config.toml
experts_per_token = 2
d_expert = 144
d_shared_expert = 0
routed_scale = 1.0
init_std_o = 0.0
schedule = "wsd"
dataset = "wikipedia_en"
Below are experts of layer 3 (counted from 0) of a mixture-of-experts language model. Rows are named router (the router's row for the expert), gate (a neuron's input weights, with its number), up (a neuron's input weights, with its number), down (a neuron's output weights, with its number) and show model dimensions 128-255. Each number is 128 + 24 x the weight over its row's rms, rounded and kept within 0 to 255. Numbers have three digits each.
Before each expert's rows: a language model's description of what the expert responds to; "comes before" lists some tokens at least twice as common just after its tokens as in all text. This comes from a sample of Wikipedia text that the model never trained on. Tokens count by the router's weight.

# expert 11
What it handles: Clause connectives. Conjunctions, commas and relative words that join clauses, such as and, but, which, who, when, and that after verbs like clarified.
comes before: " the", " he", " it", " and", " they", " she"
router:141129083187121141144192094111125107110179126151115146118147114139100111165084117145175073111126124108132155107131170136079137120144133119157166121128153175126157142144186125076144106152111127124127114115129160127134092099133148141128136128114137076150126132142126104106160156102117109104133174104105110131135123141193115122102103156127128120152138136118101141099156113171111158105131
gate0:124131123139116119108131144124135116120120117134062103179142146097145132115140138126108130071174109136148157136196157106147142113119142117136129117085147113097133140133150086120107149138090111129139137150141143120131110140131158163186127162114120166109132137108129122103112087149094118124100122121044122138116113145115131136157134120140159105173064122142152130087137131139109075144155
up0:118110113135149126145152142114133117137105116130065093151123101088151118128125136133066140094156114140136132122176162124122123130127121154109153123083128111125160147152136084153110137086092159122136133168156135121143117138147154151119137145150107161109124158095126115106151092129140112130121140161064156130125099142105102148145131095177124103172079086145096138086131130142111061159161
down0:132074094144166126112106151176167164141120121155148141093110112141100136120141133137122146080138184133098139121113142152080149142122106130144101152152141179148110175140116111136157135120130137129133111123148124130128132085140155122135175148110153090159089166118109101135141130132161154119111117139172131119140125100094120146107126100153161151141157163099095089121153088093161135121114

# expert 13
What it handles: Closing brackets and quotes. Closing parentheses, brackets and quotes ending abbreviations or stats, plus nouns like century, medal, season after ordinals, e.g. first-class.
comes before: " |", "\n", " and", " (", " in", " is"
router:103085110175135112148140162116135116163126132138098155118128097090089159150145149161110104138174101077162124135116142109107119083139148095145151111130150137134142129133168112111106123119144105153119153108118166143140118161091096128149175146105142096075100113145140148131107169119124127119098108143122162162179151138142127115101169120138107094157118148161105134124136122148168153114118
gate0:139143115060105137131128108175136135158153143114135108100069073135148139133126089157168097141150126124151132153088139100172152136121138116132116102144102110107126127149122107103088124116134116119114133109118126098094102131095144137139136130125172121153170111148118165162137138156106101108179118117107151093079144164178119147122129114108162162137127117131116140106118184148167149132116
up0:110118143056117146128113117218166101176158157132148128105108110127134132140147111133164106114137109119132148164089109123199143093155156105127100104123121128129105107152159106138117159120135122127135125126107114127089122120091125121116156124124140143127154107125129162140125095150135114083183149120116151128087114137162141152120126130110182140090118123115140131082112157140146137122125
down0:118134144085136134152138099135145131169134111163125138135136134140108071164154142102171134149087167101130097117115132111124119106106152096172132094157131101134103139108142151144141106148154128123163142115164164165117140073127131131136161121143105099157109116092124136102143107136108123124191154102139149115129145100118102145121109130075150136143093140154168131138128121171159125103118

# expert 16
What it handles: Narrative past verbs. Verbs and verb endings in biographical or plot narration after he/was, such as moved, won, appointed, died, orphan-ed.
comes before: " the", " to", " by", " a", " in", " his"
router:127141120139119115132146147133099123132120151106099161136149146169096144142125115110129085170129102110111175166128129124113090125121145105164162090106145118120147120136169168094134122116108137168122158139136162144146118138153130114113173075135121110120142189134107124076096150130078086154159148135102123107127123151142148107133105092165099135095135146146125132093146104117159160152165
gate0:160166115140132157145124157112141116121121138123108125111109128156118086138112141117113151129142087164084166109078119143121147128130109155134118124111082111126143126163067103127144125094115151181158125148125102143153135098135120179096135107150120137134111135160131132167067129132105096130114085134116114131106162133122134150100120131149126107157145176097127105118155125125124092099128
up0:116141126130114125131101142121139113125122138122139152116129116148149089144136135101132166098139126136110157107105153078076124154088123160123112135138086133106164095163095121156129154102093121171116113159126087181171145087144079156119136103136129110144105129139160156169052160120095119118125120114117114108147147139117146123126128157093132089127130134124101120089142130107141110092101
down0:141122158083076120140141170102128140103119137138104108109152144114114119138138117107155166101160142140079120101105132156141132104136099107158149145118123109140165156100154115104151089168160088167145144117146142154116137198113179124146153163067087181114152088127139115136111147119109149148122130112116118118129182137122108155144120108142159138148041137116116121181089099153102108090142

# expert 29
What it handles: Infobox and section labels. Heading words and data-field labels in infoboxes and tables, such as Villages, Website, Land, Total, km, degree signs, table dividers.
comes before: ":", "==", "\n", " ==", " of", "==="
router:086119127150112163116152135180145102112143151124117139122140099103117127115142128143145119117170098125119145137127130114072126106146142125120126147140113140137150121190180153117133094130106123157131141107151130101121133137151133159132129127136111090111119131149122145130115156107108133123096125164150099126163176120137132123114107119108165145091120119179090191186167124083141156143099
gate0:116134132133123121140169152210151197146163130125139132115114095121131158108119149136151125157151073150172112123149139130133117098067085138101147121126131101133099156088121103175132148082160153185105144102147114110150152068131148097141139179114123129152121130145101153093104130088089110122142127161120127106134110107133126106095135104141121134148164099146090100169135188146159125132105
up0:118121114155103102135154132160159184127139131142135167098151097102113134132120162159150117144151046127134097125162150144142131106088099127117145117138137124132111165102165122188121086094158142164087132099139116128177141090101158101122141181126105112151123106146108163112109126090097093099134141171129118103140112122140149127120119105153110116125133144183123109154134165124161143104083
down0:130103133148134142110141114103122148130166167153091117109155108147129139135118159201084137098136112122126130132113160178149138167164096123129116125101142125137173172109114138123133114142128153133140144150131097115151156144114120160127153109144116175191099145113133121154157096106134117115137127184122122137155135153125175115139096086137201128125119117117141137167112139161125187144120

# expert 19
What it handles: Abstract head nouns. Abstract or collective nouns after a determiner or possessive, such as development, construction, research, members, plus up in grew up.
comes before: " of", ".", ",", " in", " and", " to"
router:091116128150108125121171115135146125138158126119080129126167083108107130127075109137133083166124128120145119155146139146106084084122137072143141129139165157120128172133187123109162097121134087144118135168111133174149086181135140087108156105128114127118153115151107111128087182117125140138102157122126096114168145144161119105100145170069136149096106133148112188099146121116145153112159
gate0:114147091136114077123121132113144115126108163137103100092098182083083108147145133115116128118146097139135118113103108126128136132130103175112142107133126111120151128135144127132127100099118119113123117103114116083170149105164128113145152124105132129132117158123098103070066117102106112157160116109082163154078129130117118116117102101154144130140167143103089147140100125094082151151162
up0:124152115153092085124127146096124123137116138104086080103146150114108112163132151122159135122091082122115152125118124140150125116118142150117163125138118163128150114114128170148140111089109136138139111087151105114154118130143116109162118104129153098186103158118093103108075130137088110131149145116129168128070089126109169103157112133170115147128165162126110124135120107123076158138148
down0:131143090113137122117135145102145119128086154137097098124148133168098044101130111125141112130102118120127113125111110119136142162115134136122144093153131128146122124116086146136109101106111078136177142105128149171114112125137079096133109170142134129182179166116103107085086132140108126150135136108137166104105120153116086109139075113123110112137147131067111132142148081142102100146127

# expert 37
What it handles: Sentence-ending periods. Periods ending sentences or list items, plus abbreviation dots and closing == heading markers, as in Cerambycidae., Ft. Carson.
comes before: "\n", " The", " He", " In", " It", " She"
router:170100117156109164100159126132145125115139114125092172110128121128123112136122144080181098114146113142131114158124174149122154124141137129124141063146148121142135149176155161095132118186134116156152144135139111135122057125172132186123157110119119115118165159147152118104160142114129094135121175127107103167125140124177132134098120127152117111124147134142165131132126114077153164118151
gate0:120168147153143148095106123100137098176157144129133091115112129113133148131153131168114126140146111145138085056138199164194102164163138122116148095119103119080175132097142122116135128111157086124085151164221101162147095136143136136118140105110133140092148119093154153135093168173170112142128138136137149167133140121128094077104122093113129148118137086142119130141133105070141125132143
up0:149171137120131143100147123110149114178174118142141119116130104116139149128150134152144145147114116147133032082133173181181105147160132114084155110116098102084156134095113137122149103102144123150090133137206121144159133123135133178130146155118157143097133111095148158125107157170163106172137137129139171166132147141089087092123117112117143140125111109150142127180128091096164142121139
down0:132131115143173124099150121123144157124146092131089145143131132123122127104122138143118151153168128118127135167110157106143105126125134139097135111169113160097149112110176123105133119110096157140124105134166196114115129152141150150115150125150110132127125128155091094109055123121104134114160083140117149110155106127145133138156082140135135134131162114114085103132157151158103085144144

# expert 25
What it handles: Years and place names. Recent four-digit years after in or since, and country or state names after commas, such as United States, New Zealand, Iowa.
comes before: ",", " |", ")", ".", "–", "),"
router:121124155206116136122115132118125089150139145118169124140152128149092123145099118114137121146156139116133133199131176111067090091119146133137155118151158126135144108164139116125144115108181134151144161132110110150152080175096167155141139136158150086094145133159124143070141171133128101096110150178103133128150133142144110126107119141140149083130112136164118135136164121132127120121132
gate0:121090135095107117136139184116127162137135095127128125138105105153123103088158133108102128168119115193143151111110101185153130154136119149118138092124116147112166117121129135142131104161088159092114123121186130134134104102128117143140093124115137116161138124125149145139138119120179122133142125100149092098166138127103126107139102165138156146125155133115125134129102117138121123111091
up0:085076141141118094142187169148160126159147105114147133089142111159116129113148146139087083175172135149163150176094135147139104132176142141116142115162125157124135127151153124128113097121132133121102135119110116163120121123113085122115114116143158089082128128134162127153144154149115113101113104131130109114150138116129128109124117135135191146146119134143113129168129110127139152111105
down0:156131148139158114149124105135137118123111133160133148154131173120119129110109137153165124123067137151149102150148146091072125087133153129091129108132143106127106161087113130085092143114118155133141145104097109134114143130102140123137100151148112159121146103096158147094180099114084136127109135179066114128095141148138143171150125134121119145136113146155138128159132072126120127126147

# expert 39
What it handles: Word-final suffix pieces. Final pieces of names and taxonomic terms, such as -ville, -burg, -ium, -idae, -es, -er, in places, species and surnames.
comes before: ",", " (", " and", "\"", " =", " is"
router:120113139139092138125135128108141141155136135113098125148145124117114140139131117125162107131148117091124119137145131131070131097135130135166156126103149109142120096147133150107154139143161133157123090136096150131142135155170170119128122116148102108079115107128179113159154154130086139147108132126136092116142139143140154121126144167090168105086099145139128148111142150136180163143143
gate0:096108132119152133125143107131122145107128132119144122125117148133120101150158156102166147108140149147159124139110149110106140118135121123118109114128128122167134125115162119145149118133119148109108065134118114114162086136112136116156133142080172123148135164099169111089112119112117108106140140132122146102095114151105102085151116112095110155183098129138120152117144150113154104152170
up0:104117156092122101162125123087148140131141126116159188150106134134130102164135153138163162152122128147135080141128148144111133110152085109108122136123131119145107101164135156152180130127134165160113096137112156156148102136144091091149127170083150125184137177123173157118084106128119097127120131122135150155085150154089088090121148118115081166174121092103114158105129126099165113134142
down0:108133136129157145141139148179128104104148092115088130133135106155062137140119175133120118130145153126122145182190109100128124154120152115140095130124169101136133142119110130161088109126118119129150079144154120121105157094131097120111171116085121145110089123105150077147162109101113135135157120114117127173141135145152115150130120158123086129110157112142148134150157145092159163160176

# expert 34
What it handles: Auxiliary and main verbs. Forms of be and have plus main verbs right after a subject noun or pronoun, such as is, was, has been, concluded.
comes before: " a", " to", " the", " been", " not", " in"
router:119125097157091106135166145125154112135130147134148132153136152128098132121144107134142086126135113125135164166152126108120099107138137129165143115086111126128127104144164136113147114103104127129153131119138147110161072130176102105136149136131151100144191178120133097090100140132113114138143153188138138110108132129120144124140136106137105119124125138135087154117130106127145137174148
gate0:117124169117142173100142142163104149151121129108120111087144175126130168126138142114144140151122064130114104151139147129069144142131105125110138172116132155121111100091119115098122162115090148084111149111106139125102150088111111127118104089139120138120109152102110153148107117095086104170104092110127138131145156130137168124135139153113118107099108097132157155114139124115149097132126
up0:121136188102153141119120148153137153148118112094119126115134165121109161133132153101147115140137086121142126109162110130089132148104112121140110166148137171133101110083084112075106128121100125098106120134116157128104151094114149111145089113145094141139144155120114141144131109117102146173114106083125150137154174132102169147159149172141122114100125097139132155123143112098156095146115
down0:116161099142146105123094124143138119110115160146127095163139158121109074134141116130111080083108175092109157124110131120135134128134116140137121103145155147090097165153129182134131123116092126157146125079116119103109081114134109093091117119143124124133132138106158093146077152116167127162128145156091124140056143140101142118093128135122098135100146142126050140136137108148108154155088

# expert 21
What it handles: List and table separators. Slashes, semicolons, bullets, ampersands, dashes and line breaks separating fields in infoboxes, career tables and semicolon-delimited lists.
comes before: "-", " -", " 1", " 2", " JPL", " 3"
router:100120167133134159076133159153130115119163141134121150124168168128127134146106119183100100121162135125180148149095124154122105098182165090133143106141155150152164111138143120090136127160107108164146139131139117120130084117128173172121121143073090074103106134140135159077168153074088081138107112138138127128115146123147123151160153114114149111099137154134090137114130137139120180124192
gate0:122130117132089175100109151124118068125154150144116099144098105142159146064148137112099118173128115110157214150138118132156120126134153102097126113071158117137145098123149107135087119104106172156125114135172107170161090142117121116091128104133132141078127110094118130130135123142114124128089121152145185114131151089157045151117123123139105143121099140116134117120173091120157155129120
up0:149167116174081184100107107115111143104137136110129125130099105111117142110145128112124109119150093122159179139127118128156117146148170117092130122103116111161169093159142110133118122110109152169136161147179105136153108156133126108100119097107127148063124130091123120151129153140108123148101123154105192129134134104136087107120148146099138140131108140123131102164148105144118170170133
down0:145149132099156149119089114131111136156150152113150132166132086153096070156135140104112089070128146116093094104111128163134100129136087110110122128116170170139136148128180117149152138125104180138137115089143118132134088164056128141130144128102168098114113160150087148125110070086114128122121118127142122153107146167129108121116146140127091109133144075109095144106124146147151120119168

# expert 7
What it handles: Kinship nouns, table blanks. Kinship nouns like wife, son, daughter, father, plus blank spaces and name-final pieces in tables, especially election results and name lists.
comes before: " |", " of", " also", " information", "′", " who"
router:128114136141124135118123144106140110137143122119117181138144108057105141131128108138152099134148112112134162169126138115108143096105156139158159089138163147151097094166152155149168130103144116173149156149092144183158128136123147131120162123107135108099141155171098115119114137140114127140109123150116109121182143134144165109133167157101118163154136126146110150073177124099156166123179
gate0:099127114109148140127143139149118138104166115128114179111144119161153099122162118089132133168164149121174159122158123139116131102171171111125138146142136153138153091085128119116140124136151163148142138132120098192099120111145105134140134126124105090099080116119122113132066130100143086146141113166164179139152107087132148148100129136109121072097107138095137089110139136108142140117094
up0:062132131117132149139152148136163136125149091165139126126122132140154110110135123141146139143161198134165140149139153119100131114146146106127140171157140162101138073103123114152127124144144120157137147145132086165127129088144112147124142158128123099093083143111094129121081143108149064153126107136143183136148113120112124134106124164087107069123122121112122090090115166134149146129119
down0:144101099156127148122122124207150167120110116147095111136115098121144117142174129130092147126119175140124124117114117137138110124149141146125132106133070160125145174141106108128156130161111134160113097102148107096122087140145154121176107130181101125104097158172124095134122105123108104114129109102117172136113177131139091113149120120105136126151112092108125127140076134110132109106151